config.toml
n_experts = 8
balance_bias = false
lr_router = 0.000382
norm_eps = 1e-06
beta1 = 0.9
batch_tokens = [32768, 65536, 131072]
seq_len = 512
train_tokens = 560600000
steps = 8149
dataset = "wikipedia_en"
Below are experts of layer 5 (counted from 0) of a mixture-of-experts language model. Rows are named router (the router's row for the expert), gate (a neuron's input weights, with its number), up (a neuron's input weights, with its number) and show model dimensions 192-255. Each number is 128 + 32 x the weight over its row's rms, rounded and kept within 0 to 255.
Before each expert's rows: "gets" lists some tokens that make up at least twice as much of what it gets as of all text. This comes from a sample of Wikipedia text that the model never trained on. Tokens count by the router's weight.

# expert 7
gets: "\n\n", "\n", "===", "| ", " ", ", "
router [110 164 144 104 129 175 121 185  77 101 137 127 191  62 187 122 108 155 184 141 135 162 151 125 120 111 170 115 107 170 118  87 178 153 150 161 113 131 171 169 104  67 153 115  73 130  35  78 145 110 190 165 133 135 139 104 140 124  74 125  79 180 174 126]
gate17 [ 56 107 137 141 172 137 118 169 150 122 152  57 105 106 139 139 126 113 137 120 160 142 179 135 118 124 155  97 139  69 142 144 179 127  97  80 195 177 165 160 133 151 120 186 144 169 136 168  60 117 148 132 162 170 136 106 144 142 127 162  74 176  84 143]
up17 [121 118  81 142 140 184  86 165 118  99 203 107 121  57 166 129 157  60 155 117 123  50 106 162  83  76  97 144 119  75 149  51 112 159 135 138 139 110 124 161  84 141 131 141  86 108 135 151 169 115 146 116 109 163 106 115 105 170  70 157 151 131  81 103]
gate18 [181 176 107 152 181 162 120 122 142 158 166 122  99 116 145 145 154  84 118  74  81 118 177  74 100 119 110  87 126 128 119 110 133 120 120 154 140 146  85 168 118 176 117 143 121 155 164 134 154 141 156 106 144 136 163 135 166 112 129  78 121 141 103  92]
up18 [129 115 146 102 128  71  95 163 142 145  74 115 153 148  86 130 133 143 134 139 132  93 122 181 101 155 162  79 116 155 126 168  92  73 127 103 154 163 191 135  94 141 159 111 166  78 150 112 114 144 108 160 157 122 140 111 191 155 123 100 149 177 145 176]
gate19 [108 143 117 121 163 162  64 122  98 129 111  65 148 166 140  93 101 107 163 113  60 113  77 213 152 150  96 131  76 149 140 156 146  52 166 140 124  96 112 129  93  71 123 164 105 171 158 137 169  53 103 110 133  95 121 121  92 196 137 132 166 150 105  70]
up19 [ 97 128 188 173 122  94 174  88 183  98 108 106 142 144 176 111 138 168  97 129  88  98  85 124 160 122 149 164 120  38  66 150 125 114 206  79  98 148 130  89 126 129 182  84 130  72 172 116 147 134  89 115 136 191 117 159  96 114 157 136  98 108 131  71]
gate20 [136 189 172 171  43 122  84 111  96  90 104 102 164 137 105 109 159 126  98 126 114  75 183  80 141 149 159 116 175 145 166 161  90  84 112 102 166 113 137 119  76 159 123 150 167  82 124 171  87 134 119 105 124 107 130 147 161 138 142 137  82 142 182 184]
up20 [ 96 120 112 109 130 102 160 227 157 174 135 138 137  84 117 108 105 199 168 102 118 141 175 129 108 132  86  74 174 108 110 127 161 131 130  84  87 144 135 139 165 146 121 134 118 125 120 137  79  76 122  41 154 122 111  98 101 155 128 134 117 109 118  95]
gate21 [137 174 141 178 119 171 183 150  97 139 130 148 102 152 189 113 135 147 143 119 146 152 110 140 157 147 161 141 110 156 121 151 136 108 135 123 156 108 133  64 138  92  53 104 170  36 130  58 142  87 117 141 157 118 151  38 144 160 107 169 201 160  95 130]
up21 [138 210  49 106 111 135 118 174 110  84 168 138 190 118 144  50 119 159 156  97 178 102 132  90  98 117 176 168 124 119 102 176 164 153 125 126 122 175 110 130 153 156  71 129 121 141  96 142 155 105 162 113 172 138 114  98  97 192 106 125 126 151  90 180]
gate22 [133 117  78 153 125 186 108 150 189 149 108 119 123 153 170 150 111 138 154 213 143 192 133 144 179 149 148  78 140 142 116 126 132 151 121 130 137 156  88  74  88 141 166 176  95 112 171 162 139 119 132 175  70  78 144 141 178 120 177  83  81 137 149  92]
up22 [146 123 105 186 175 135 161 168 172 122  73 142 112 178 134 165 127  82 155 156  97 175 126 139 137 115 119 135 145 166  59 220 151 180  56 138  96 176 139 139 157  63 154  67 148 167  94 141 180 147 174 147 152 111 147 149 121 104 152 138 149  87 153 135]
gate23 [149 134 107 148  97 192 148  87 102 117 145 110 131 150 128 131  93 183 129 179 103 123 135 179 141 120 152 111 160 105 127  99 140 100 155 123 189 118 139  79 151 189 156 166 109  75 110 127  92 143 158  57 121 197 100 118 103 115 138  82 115 121 111  96]
up23 [139 133 145 165  96 151 150 119 107 133  98 130 153 141  75 101  56 113 119 127 145 141 113 135  98  94 126 143 157 103 175  75 141 182 102 131  99 100 109 165  97 131 149 146 162 114  92  75  91 156 113 106 134 114  42 123 137 145 145 130 129 122 145 115]
gate24 [ 93 139 183 166 137 109 144 125 124 114 143 117 155 102 134 183 196 115  91 178 170 165 119 129 149  91 124 149 139 123 103  50 157 154 161 177 181 105 140 163  94 166 138 150  99 114 196 131  83 117  55 125 169 189  90  97 104 130  91 150 129 122  76 131]
up24 [147 149  75 126 120 157 135  86 127 115 162 126 117 111  98  89 112  89 141 121 107 118  56  96 181 164 170  93  97  79 115 173 105 111 146 151  94 120 130 153 131 118 161 170 100 162 109 158 124 189 148 122 113 106 145 129 159 154 154 139  77 131 123 130]
gate25 [111 128  86  52  76  72 128 117 113 126 133 206 123 109 146 107 129 144 141  96 147 199 139 137 119 154 148 112 163 135 153 109 115  94 143 184 108 135 167 113 167 199 172 189 190  71 142 116 102 205 188 141  90  77 142 100  97  86 146 130 159  74 189 129]
up25 [113 197 144 115 149 147  59  71 134 124 103 101  80  94 106 118 106  48 131  98 110 151 102  88  59 147 137 144  76 119 133 179 208 121 107 130 107 114 122  73 137 141 145 166 141 138 126 173  74 130 167 173 141  84 217 194 172 100 156  65 121 129 131 168]
gate26 [150 124 146 126 132 161 189 135 226  93  99  71  73 122 109 131 172 109 162 162 222 106 106 133 147 133 138 167 102 144  80 151 128 224  83 168  89 133 104 158 123 112  73 149 148 170 158 161  95 123 117  98 183 110 127 124 119 150 143 120 150  97  68 132]
up26 [162 138 125 198 105 169 146 101 121 156 143 185 145  72  68 123 143 191  95 159 206 103  87  45 144 102 116  93  92  87 119 122 145 197 137 132 126  99 142  64 162 140 186  71 118 117 138  71 128 149 103 127  84  87 135 152 135 118 152 134 169 162 127 118]
gate27 [ 78 149 151 125 130  66 135 176 181 127 135 118 126 140 116 123  78 125 111 158 178 137  67 145  83 169 154  96  84 132 160 138 157 171 161  98 173 136 207  98 164 115 139 144 115 140  83  91 165  88 112 135 146 167  89 136 164 158 154 122 126  76  95 159]
up27 [ 94 187 153 123 122 176  99 178  87  72 108 137 162 159 105 160 110 156 208  82 122  94 139 122  95 135 119 185 102 108 140 107 125 128 145 181 165 138 129 130 167 140  94 171 150  74 124 139 139 106 147 145 184 111 151 108 108  91 135 125 125 166 115 103]
gate28 [149  73 116 164 187 116 145 122 165 128 119 121 134 174 178 131  74 178 147  95 148 142 133 146 127 128  98 185  98 186 180 126 139 101  94 158 163 154 111  81 118 184  96 203  79 147 142 138 140  91 107  84 132 163 117  92 108 134 105 170  94 128 147 187]
up28 [144 172  87 111 150  95 163 142 165 117 162 103  88 133  55  98  68  89  95 108  97 137 159 150 200 120 133 109 126  91  91 101 138 121 163  91 136 154 144 157 113 150  96  67 142 126  98 142 147 120 124  87  42  93 165 161 133  88 177  94 137 134 115 115]
gate29 [114 127 172 171 112 128 158 174 151 139  87  76 160 136 148 137 162 132 121 165  83 115  84 184 146 109 119 100 182 130  78 126 154 121  99 191 107 137 125 177 155 171 130 125 136 124 111  93 137 101 153 180 159 141 136  93 139 122 111  93 141 108 109 147]
up29 [129 144  88 131 162 103 122 132 106 100 168  84 144 127 133 153 150 149 155 146 171 102 152  94 128 148 146 105 108 168 130 152 172 103 189 155 153 141 117 153 152  91 172  93 111 170 135 124 177  73 119 109 168 121 139 188 136  60 197  91 213 126 127 116]
gate30 [ 96 108 134 169 162 143 143 150 152  60 142 175 126 154 148 135  95  94 104  93 162 118 116  67 111 115 192 132 148 110  90 103 110 125 119 113 124 127 145 168 105 118 104 116 123  94 149 200 138 144  69 136 169 164 176 143 128 128 114 100  95 101 124  64]
up30 [161  92 137 140 112 169 149 108 192 133 173 134 133  90 129 116 159  82 114 156 168 150 151 140 121 134 131 147  92 131 153 116 127 133 174 171  86  69 110  95 155 145 133 167 160  84 129 118 122 100  83 162 149 111 118 165 126 150 102  53 118 109 166 134]
gate31 [103 152 172  93 169 150 114 176 165 166  97 150 128 148 197  89 145 163 123 127  78 167 157  81 153 167 149  67 190 147 127 110 135 142 116  97 113  97 164 152  99 108 165 101 108 115 120 162 102 168 122  69  78 127  70 139 138 135 174 188 123  86 178  72]
up31 [101 135 134 127 204  69 132 192 200 148  65 114  70 122 177  79  80 116 120 158  99 100 160 100 145 127 130 132 160 164 163 135 176 113 161 153 114 130 148 139 142  94 153 132  77 176 112 171 168  95 151 108 145 113  92  98 172 140 159 130 130 138  86 107]
gate32 [126 163 151 124 143 101 119 121 177 139 175 181 104 135 111 124 152 117 165 134  96 137  99 147 177 127 125 207  93 120 170 148 122 173 157 154 100 153 131 165  98 129 175  74  59 101 121 159 102  96 132 163 139 142 151 109 147 102  77 115 111 103  90  81]
up32 [113 124 114 170 109 141  98 145 118  98  87 182 140  95  75  92 147 102 134 136 111 157  73 178 104 137 172 142 137 162 109 199 132 124 163 116 157 161 154 164  60 175 153  94  71 122 168 165 182 123 107 162 133  93 114 106 117 136  73 103 112 127 151 147]
gate33 [139 130  92 141  87 145 117  75  63 158 206 107 152 103 101  87  93 141 110 125 109 118 133 130  88 101  99 113 109 113 152  87 108 163  94 175 149 142  71 178  74 156 129 127  44 122  73  70 125 105 155 120 103 185 169 169 160 188  81 162  80 161 120 140]
up33 [211 166 155 180 127 133 128 147 159 106 137 140 138 133 100 154 123 146 138 145 208 129  84 138 104 178 110 163  92 100 102 118 100 131 149  45  89  98  89 141  77 141 164  75 178 106 117 108 103 164 136 107  86 127 169 165  89 148 113 162 105 113 119 122]
gate34 [167  74 151 166  99 195 129 149 149 131 134  81 126 115 137 111 119 138 149  93 132 118 141  99 165 117 182 119 173  76 111  89 161 146 141 111 134 116 160  87  98 157  94  85 148 150 132 108 166 163 160  90 102 170 127 166 147 125 116 143 128  96 128  78]
up34 [ 84 185  91 140 152 162 138 130 143 103 166  99 156 133 178 134 130  76 149  95 149 191 167 133 175 144 172 110 141 135 202 161 145  93  90 155 113 161  79 125 109 118 160 151 127 137 107 118 139  88 156 119 126 191 116 162 130 166 108 151  81 144 123 148]
gate35 [ 95 136 141 116 111 166 144  71 116 107 115 129 112 115 153  22 108 100  81 150  93  99  96 158 102 134  65 114 137 114  81  86 133  89 164 148 159 184 122 157  79 155  79 138  83  71 130  95 133  96 126 119 105 102 121 144 129  99 102 193 117 115  99 204]
up35 [156 139 122  91 119 175 180 152 121 157 235 149 131 144 113 150  89 170 137 131  81 125 150 144 138 157 145  90 163 151 108  91 185 153 155 189 153 162 127  93 123 135 116 166 128 138 121 125 131 138 119 129 113  64 133 147 141 102 136  92 105 113 155 172]
gate36 [105  85  91 118 112 112 160 167  95 155  80  83 133 159 126  72  97 146 127 126 136 135  89 104 121 118 108 117 112  97  53 135 173 193  78 136 119  99  88 159  85 141 193  58 144 117 115 136 107 170 104 106  72 139 100 121 108 138 127 142 108 189 150 108]
up36 [193 157  59 174 139  98 146 116  94 100 116 125 121  70 136 115 110 176 142 107  91 127 124 119 125 131  86 146 170 116 145  70 120 175  71 120 109 107  56 178 121 150  97 125 143 168 129 100 131 142 169 150 103 127  90  91 113 196 122 162 129 169 177  99]
gate37 [121 153 155 167 137 117 107  48 194 124 178 149 123 100 182 100 154 171 131 108 156 144 113 107  98 165 146  98  52 107 114 137 102 175 151 117 117 137 117  89 187 188 131  98 128 113 152 135 140 138 129 136 134 113 114 116 118 180 147  84 192  61 202 132]
up37 [157  83 126  72 113 115 144  99 146 100  98 183 129 165  87 146 146 115 126 175 134 137 141  69 133 153  77  95 155 121 119 140 122 151 134  84 136 128  98 113 124  95 121 158 109  71  89 155 148 123 144 159 130 150 102 135 171 120 135 189  41 119 153  70]
gate38 [170 130 135 120  84 173  92 123 101  91  91 169 124 122 112 114  20 125 122 136 157 121 106 107  82  86 113 177 131 146 102 160 188 131 140  80  77 102 155 104 147 120 158 108 133 140 109 124  47 177 144 139 137 120 128 131 141 114 102 149 139 129 117  52]
up38 [189 149  77 141 130 116  81 134 128 106 153 142 157 108 158 141  78  92 211 126 152 170 187 115 105 108 171 178  83  97 122 165 117 166 116  96  88 119 115 150 150  86 186 132 205 101 187  99 125 157 119 151 127 126 120 119 152  62  73 124 131 102  84 136]
gate39 [161 118 105 169 137 169 110 162 172 115  46 128 170  94 161 107 112 214 139 118 134 169 121 150 130 169 150 150 111 211 162 152 151 171 106 102 190 154 121 118 132 120 161 181 143 113 188  99 100  91 110  98 155 125 157 182 151 111  90 166 148 183  97 120]
up39 [ 80 158 140 139 149 101 232  74  80 143 169 124 135 120 156 144 153 179  82 109  74 102 148 136 158  86 112  27 119  94 207 161 116  48 155 145 128 112  71 111 129 115 108 112  83  66 131  98 100 105  84 154 122 118 121 122 180 157 140 114 113 132 154 126]
gate40 [150 124 179 136 150 152 101 152 132 182 158 116 116 171 155  79 148 136 149 139 136 187 106 175 150 104 119 149 157 171  77 139 182 113 164 121  70 172  95  83  84 124 138 105 151 187 143 108 170 120 118 138 119 139 111 161  55 127 109 176 102 105  92 142]
up40 [113 155 153 161 182 171 102 154 134 191 140  92  90 137 141 120 121 106 183 112 115 113 150 129  82 133 169 167 115 164 174 141 106 163  84 150 140 173 159  93 138  72 189 131 159 121 135 146 179 171 131  65 130 190  94 153  84 192  74  72 165 161 140 123]
gate41 [113  62 129 162 158 128 102 143 120 161 111 140 189  90  93 116 137 116 119 133  95 101 141 117 118 159  89  91 141 106  96  73 131 134 107 155 135 113 122 149 149 200 124 218  82 159 103 118  97 129 124 141 179 132 140 133 127 137 174 158 222 139 136 164]
up41 [135 114 137 143 144 156 131 152  84  85 103 150 145 131 129 113  69  60 106 153 117 174 125 109 158 103 104 132 116  86 116 108 168 150 122  83  68 138 142 132 110 145  97 174 109 171 133  96 142 117  85 150 128  82  99 163 112 116 127 126 184 133  93 151]
gate42 [145 158  16 145  96  88 148  66 129 150 103 158 132 131 168 106 110 109 125 148 108 113 149 156  95 104 122 150  98 145 170 134  93 140 136 134 131 132  91 169 180 141 171 114  98  95 181 175 127 121  61 128  75 137 184 173 166 122 127 126 111  78 129 111]
up42 [147 136 111 118 175  63 132 144 128 171 131 217 141 100 145  85 104 106  37 143 118 140 129 162  72 136 165 123 139  86 123 174  49 117 148 129 165 174 119  89  73 143 124 172 146 131  98 165 118 140 153 117 125 148 189 152 127 138 139  60 121 102 171  75]
gate43 [110 199 143  80 132 115 140 145 135 166 133 146 150 187 105 117 182 169 107 117 179 105  93 147  99 127  88 170 127 117 171 100 133 157 158 133  99 128 144  60  95 120  54 161  88 173 101 123 151 123 157 163 128 201 122 150 149 133 106 125 125 109 102 101]
up43 [108 104 142 114 146 106  93  94 120  79 135 110  95 146 142 107 121 109  72 127  81 176 192 103 119 146  88  77 129 152 169 146 129 160 103 119  78 132 151 162  73  93 128 169  94  82 148 173 159 136  66 178 117 118 146  92 136 114 208 151 105 152 124 112]
gate44 [129 147 125 174 145 122 105 151 122  99 171 158 171 137 146 136 133  55 170 175  89 139 110 128 170  70 120 150  81 176  88  84  78 147  98 182 122 121 110 175  88 143  88 158 109  98 122 138 109 149 135 158 126  27 148 114 195 136  92 126 147 158 111 115]
up44 [173 135  84 142 156 133 134 101 131 115 171 197  78 170 160 201 122 164 123 203  86 169 116 144 201  71 113  88 125 173 134 139 120 105 150  93 128 138  95 122 121 129 127 127 149 142 154 142  77 137 146 103 143 152 154  71 168 172 160 138 130  98  93 156]
gate45 [188 171 109 119 164 156  98 104 118 182 134 165 131 162 143  93 132 110 112  96 112 201  98 124 148 138  95 150  94 117 154 204 138  90  87  79 140 122 177 110 176 132 112 146 108  99 101 133 112 104 107 145 146 147 172 130 118 130 144 155 150 139 151 143]
up45 [ 99 175 157 159 169 122 103 155 174 129 155 148 130 120 122 139  98 130 146 154 143 117  89 150 138 132 117 129  93 137 121  83 127  77 152 172  97 126 105  69 127 147 106 106 139  22  91 103 131 112 135 132 106 138 192  85 152 144  88 118 125 129 147 136]
gate46 [115 105 104 166 151 133 100  71 103  92 117 137 163 142 169 174 134  96  57  99  44 146 118 146  95 158  73 102 104 142 107  85 209 106 103 123  46 124 120 141 110 135 136 185 118 114 187 100 181 119 115 117 151 102 135 153 195 101 186 179 128 156 210 152]
up46 [111 135 185 148 151 134 104 205 170 174 128 178  85 118  94 127  95 146 148 187 123 127 176 103  68 153 202 137 164 123 130  98 105 160  96 147 156 144 145  96 120  41 156 107 164 129 108  97 141 147 213 103 130  73 154 115 115 143 186 113 127 150 146 128]
gate47 [ 95 125 130 180 167 108 161  98 108 136 105 127 111 147 116 153  61 156 152 120  93 142 151 139 169 121 227  53 105 115 183 100 147 134 114 188  89 134 173 147 132 151  72 121 178 129 179 105 214 108 115  96  97 138 126 128  99 182 158 165 139 108 150 130]
up47 [133 123 127 181  80 123 120 133 193 124 131 146 136 128 155 197 130 134  62  74  95 131 130 177 149 132  96 156 130 102 137 112  88 122  95 123 159 181 137  75 115 113 134 105 147 134 144 141 179 154 145  92 160 150  99 121 166  88 164  99 111 161 109 201]
gate48 [163 143 123 169 164  92  79 131 145 176 158 118 124 115  95  67  96 176 141 137 163 122 181 196  63 129 167 124 111 138  89 128 160 158 153 200 101 145 178 125 160 135 118 153 165 150 154  90  90 125 115 108 144 163 159 137 143  86 117 132 107 134 157 180]
up48 [ 96  92 149 145 186  90 141  88 138  99  88 127 138 167  98  98 178 142 147  97 101  54  93 103 152 192  47 106 159  96  72 120 131 147 150  81 124 167 151 102 140 115 148  88  77 112 102 152 124 119 117 105  81 128 166 183 153  79 120  70 149 147 138 207]
gate49 [166 123 121 145  75 130  94 124 158  71 132 138 168  85 145 160 156 108 140 117 188 120 140 129  91 113  93 155  86 105 122 175 115 171  90  80 127 111 103 150 102 159 117 122 157 143 122 150 149 141 166 132 145 111 141 159 149 138 113 154  98 154 119 117]
up49 [161 107 128 150 144 101 168  87 119 152 129  87 146 172 148 158 134 123 115 109  89 132 132 148 218  99 143  88 170  72 200 111 114 136 106 135 106 146 200 109 129 164 137  96 172  84 151 217 106 135 109 101 181 110 151 156 137 111 171 171 104 148 208 101]
gate50 [111 126  81 118 127 129 143 143 126 134  55 117 152 126 138 112 138 195 188  60  93  88 136 134 110 117 113 129 104 138 168 152 178 161 134 121 130 120 152  90  98 122 136 144 154 143 119 132 152  95 142 122 123 126 181 110 105 116 137  76  75 126 160 205]
up50 [122 211 108 134  99  79 113 120  77 150 162 187 160 138 114 126 147 108 158 139 109 133  89  99 152  59 150 112 142 137 141 170  97 214 127 134 121 143 118 143 158 158 138 119 112 180 161  77 118  90 121 179 136 101 174 174 101 130 133  99 126 163 142 173]
gate51 [134 133 141 123  99 143  73  98 127 157 140 149  70 126 175  79 133  87  74  56 103 120 138 128 114 124 169 104  82 105  71 117  96 117 203 113 125  58 117 153 100 121 127 160  63 164  95 136 129  76  75 147 127 149 126  44 199 127 104 151 147  65 130 166]
up51 [117 143 147 127 100 157 115 175 113 168  89 148 118  99 107 133  38 160  93 147 147 155 138 123  84 133 115 102 130 162 105 169  83 153 137  88 130 125 165 136 118  99 127 181  84 133 166 131 209 170 173 146 151 132 118  96  88 129 155 121 147 170 119 125]
gate52 [141 111 115  97 159 149 162 107 141 136 162 122 152 166 130 111 114 153  84 165  92 144 118  84 181  97  74 133 122 119 115 106 130 135 181 131  74 175 118 167 126 110 115 159 119 101 130  91  93  83  92  77 148 154 192 112 148 121 176 122 138  74 183 124]
up52 [111 154 142 239 170 112 146  72 139 104 148 153  94  55 140 106 145 159 150 109 139 133 169 158 141 149 156 100 122  52 119 157 122 137  80 109 122 110 166 148 108 125 165 140 106 150 138 106 175  95 125 135 112 119 126  97 172 186  83 117  90 153 119 144]
gate53 [129 102 172 190 125 107 137  85  88 141  94 133 104 119 163  29 164 140 157 122 113 177 212 150 163 132 153  90 158 124 146 121 167 171  97 132 121 110  99 144  61 149  97 149 135 137 114 148 129 131 104 112 127 162 201 129 171 151 122 109 123 142  93 128]
up53 [124 162 131  95 165  95  94 160 119 116 102 118 158 167  94  99  62 173 134  43 109  95 112 127 119 103 112 152 118 178 179 113 112 115 107  99 159 126 128 130 170  66  88 162 126 115 180 165 128 118 123  60 113 112 134 149  73 130 126 121  99  89 139 149]
gate54 [121 126 155 135  98 137 129  95 153  96 139  99 143  89 170 121 168 142 168 163 150 118  74  93 138 111 133 102 121 128 158 114 202  84  66 160 147 140  76 124 114 147 110  96 132 153 158 139 100 164  79  98 201 168 151 129 161 151 130 104 126 150  97 157]
up54 [ 47 188 145 149  85 163 153 177 157 141 131  89 130 110 104 101 109 140 124 105 135 120  56 179  93  74 152 116 115 118 133 151 121  83 157 155 138 106 138 167 107 135  97 155 133  87 165  79 117  88  87  65 178 139  87 174 146 138 154 166 196 151 139  90]
gate55 [154 143 183 130 135 153  82 131 139 127 124 184 156 104 119 109 188 105 148 155 165 173 100  96 144  96 141 113 112  95 137 151  99 124  89  89 124 184 142 159 158 195 158  79 187 196 161 149 102 120 108 137  99 159  94 142 119 107  96  90  89  91 121 190]
up55 [104 161 111 111 165 146  98 142  87 141 158  85 101  66 152 138 137  86 106 154 109  93 104 174 152 111  88  48 137 131 123 139 123  81 121 138 120 105 187 118  70 111 193 131 115 181 154  83 145 139 147 158 122 146 167 153 162 159 145 114 107 126 152 130]
gate56 [107 136 116 138 137 166 169 197 135 142 107 101 103 119 110 108 176 148 146  73 108  79 168 120 151 144 188 181 101 103 113 141  99 129  76 153 113 117 185 156  99 144 115 196 131 136 136  90 114  93 164 124 110 107 163  94 189 129 160 130 130  99  84 103]
up56 [123 105 152 106 128 143 156 131 143 161 171  81 101 157 137 103 202 173 155 136 117 119  96 135 171 123 178  81 122 167  97 132  85 173  20 124 182 136 148 161  98 162 172 119 116 137 124  95 113 150 127 127 112  46 111 179 169 130 139 153 166 115 112 144]
gate57 [ 89 127 129 146 168 136 132 115 121  77  88 120 184 158 177 159 135 183 128  91  94 127  92 137 114 124 142 160 196  52  81 171 113 121 117 142 140  90 127  68 121 166 105 128  56 132  69 110 138  92 133 131 176  70 125 122 119 104  88 115 109 120 148 127]
up57 [ 83 149  92 124 228 119 139 112 172 121 137 101 133 150 106  81  97  91 101 118  95 162 112 166 113 127 138 145  75 169 109 173 197  49  98 109 131 169 106 139  63 113 140  97 120 123  94 131 164 162  94 205 152 144 129 125 154 106 144  90 140 169 106  80]
gate58 [147 172 130 130 148 114 187  93 107  42  84 132  82 129  82 186 157 145  96 119 127 161 139  95 147 197 174 151 136 105 162 163 153 116 101 153  94 154 140 175  58 111 137 147  96 150 149 153 165 158 149  76 140 150 145  88 162 110 184 152 164 131 197 142]
up58 [124  90 132  90 127 102 183 124 177  96 137 148 117 125 149  79  90  83  77 113  73 152 102 140 133 148 143 123 167 151 112 140 135 143 102 140 110 150 125 110 110  81  74 139 140  86 129  96  78 141  74 155 126 148  98 108 110  85 117 110 160 158 130 125]
gate59 [147 184 190  73 100 115 132 123 106  91 117 189 149 137 167 164 139  80 136 108 128 126 158 107  90 128  86 135 118  99 124  93 166 152 115 116 173 115 177 161 129 126 118 148  97 100 106 159 115  81 201 146 107  53 177 108 167 102 146 175 131 201 127 101]
up59 [130 106 108  71 143 154 120 123 147  76 123 111 121  98  96 138 138 175 142 173 143 140 138 162 159 177 154 116 156 148 145 128 154 131 102  95 151  99  95  84 148  36 184 148 120 132 159 142 143 168 161  73 126 102 167 102 115 188  78 115 179 110 115 100]
gate60 [111 196 139 139 112 201 153 148 113  77 155 171 151 119 147 119 155 117 142 130 191 159 189 144 118 121  83 166 111 154  91 116 124 140 175 133 124 175 132 133  55 117 115 170 139 138 112 151  99 109 161 118  80  76 151 101 109  99  92 110 118 150 184 133]
up60 [167 116 119 125 206 138  56 178 128 168 162 143 178  94 115  53 139 159 129 115 110 150 116  85 128 118 115 133 114  30 180 112 100 122 142 173 166 153  99 116  61 128 135 162  64 101 159 101 101  98 103 134 153 109 118 146  89 124 129 149 140 106 171  96]
gate61 [125 144 143 102 116 103 186 150 124 145 174 133 136  89  93  81  64 106  81 105 111 119 134 131 130 138 123 102 170 109  93 123 141 138 105 135 124 142 163 163 158  74 113 124 120 164  68  91 160 145 117 130 133 160  95 164 130 169 191  83  71 100  66  79]
up61 [161  87  93 160 166 173 104 177  90 185 102  64 111 170  79 175 201 111 164 111 148 133 170 113 131 110 163 147 118 185 138 133 104 202 109 200 120 172 176 102 114 136 134 121  71 106 167 156 111 139 200 159 144 112 105 132 109 121  95 157 160 168 110 166]
gate62 [170 130  96 147 131  66 121 103 133 172 176 121  98 193  89  77 143 120 191 133 196 128 159 125 158 116 142 109 117 201 160 129 182  77 145  94 123 145 117 154 146 166 132  96 135 104  81 122  84 134  80  90  51 155 131 137 122 168 135 154 158 109 176 168]
up62 [136 160 138 116  86 128 152 169 135 145 140  87 138 158 150 178 180 118 123 108 154 152 111 153  88 103 145 139 104 136 152 144 122  79 120 124  95 142  70 112 106 163 138 111 133 130  73 127 112 136  83 140 134 152 122 110 117 212 108 145 139 112 159 119]
gate63 [130 113 172 130  86 111 125 117 115 125  92  98 150 130 195  94 157 110 148 116 122 126 157 131 117 142 109  98 197 107 186 116 101 151  71 152 103 113 118 147  78 127  99 145 167 104 112  90 143 132  98  64  92 113 119 102 162 116 141 104  92 162 137  61]
up63 [170 101 146  71 129 138 145 154 140 116 132 108 158 167 119 142 125 103 101  81 110 119 123 109  33 176  88 111 159 150 141  99  94 142 109  68 177 123 177 130 100 117  77 156 143  80 128 150 134 150 123 154 140 143 136  97 119 115  52 172 119 141 138 150]
gate64 [114 129 101 165 126 119 104 164 163  69  90 101 126 109 183  94  44 131 129 129 110 133 117 203 162 168 157 161 160  94 130 109 163 122 104 132 157 158 128 135 110 139  87 111  88 159 165 110 142 162 167 185 115 147 139  46 158 139 121 116 109  43 112 165]
up64 [127 167 155 177 166 122 110 122 126  86 165 125 171 108 145  52 141 199 100 107 154 118 130 139 125 117 104  85  62 196 137 162 110  87 114  78 170 141 125 116 136 152 157 126  64 120 166 162 110 113 147 122 102 123 138 132 164 105 174  57 150 163 110 131]
gate65 [125 101  85 155 174 140 128 163 103 155 144 174 114 133  96 133 122 129 126 101 127  98 135  73 170 133 123 128 125  79 102 104 111 153 115 103 130 159 122  84  71 124 121 181 150 116 139 151 136 122 108 130  59 159 121 156 130  99 122 131 162 114 152 123]
up65 [164 161  97 124 139 162  44 108 123 147 104 109 140 153 143 146 111 159 117 104  84 193 131 132 124  94 149 108 169 183  91 158 162 142 152 110 121 180 173 153 138 156  49 142 148 177 171 118 147 193 119 115 120 124 112 107 181 196 169 147  91 162 128  71]
gate66 [143  69  91 146 128 110  83 125 140 142 127 173 118  96 149 177  51  64 137 126 135 134  97 161 172  87 118 186 110  99 147  94 158 124 140 122 128 147 119 166 155  64 173 161 100 149 168 157 121 150 143  69 127 102 136 123 105  62 146 177 131 106 139 176]
up66 [ 84 125 131 158 112  65 137 100 117 113 157 169 102 144 157  69 118 162  59 173 100 157 130  88 151 136 153 116 142  97 105 119 136  95 124 148 110  94 156 104 107 104 128 155 138 101 128 141 128 113  97 122  88 158 115 154  94 161 185 161 111 169 155 162]
gate67 [137 112 147 121  90 129 179 136 148 102 192 159 151 206 171 112  79 120 131 189 106 210 145  84  81 165 149 132 186 124 144 127 150  98 124  93 138 125 153 131 126 133  91 149 153 141 131 142  96 148 126 175 143 153 195 114  96  99 148 108  98 154 115 173]
up67 [170 129 112 112 120 199 199 110 100 129 165 157 106 178 107 135 101 137 101  98 108 153 120 109 107 206  77 142 131 137 105 123  87 142 111 125  94 127 109 139 111 112 132 126 171  86  49 123 118  96 118 118  94  82  85 119 168 138 111  53 163 110 124  89]
gate68 [135 142 137 141 142 116  86 107 134 106  85 192 189 157 158 104  61  33 179 140 180 129  96 101 140 138 102 117 146 138 146 104  88 168 158 132 144 127  98  91 157 108 126  90  73 122  91 189 164 129 128 142 175 107 110 140  81  52 129 122 148 165 180 139]
up68 [ 96 109 113 145 112 165 138 104 127 136 184 106 116 117 141 161 172  94 169 118 147 150  86 129 144 193 188 158 163 179 161 115 180 125 140 133 126 106 137 127 137 155 129 179 143 124 125 169 118  71 134 155 129 109 186 132 116 128 107 143  97 148 124 103]
gate69 [121 128  60 189  68 149 165 117 189 153 125 113 108  94 160 117 178  49  76 140 127 114  89 150 189 161 129 133 142 137 144  97 166 153 120 131 141 127  88 142  95 112 136 119 124  99 156 142 179 158 126 120 111 112  78  92 151  81 125 163 175 206 136 100]
up69 [ 99 187  93 136 144  91 119 106 157 102 116 160 161 197 148 104 136 110 160 161 136  97  77 148  90 102 131 140 127 146 117 120 180 153  94 129 209 173  87 161 121 177 147 119 175 162 104  91 116 156 171 109 111 142  51 131 132 114  92 144  92 105  95 180]
gate70 [156 163  98 206 159 104 154 121 139 184 102  82 112 118 116 109  93 150  89 154 135 148 126 176 186 120 158 166 156 190 109 143 104 126 119 124 104 111  95 158  73 135 127 114 108 111 189 149 194 133 127 128 177 104 152 115 124  97 112 136 159 158 173 119]
up70 [175 185 139 108 128 157 104 178 122 127  72 108 149 138 163 159 119 169 123 143  41 169  81 130 167 107 185 173  99 135  78  97  82 141  80 199 129 117 150 112 114 107 158 104 152 124 165  99 129 121 128  94 129 130 111 112 174  94 137 168 146 102 106 111]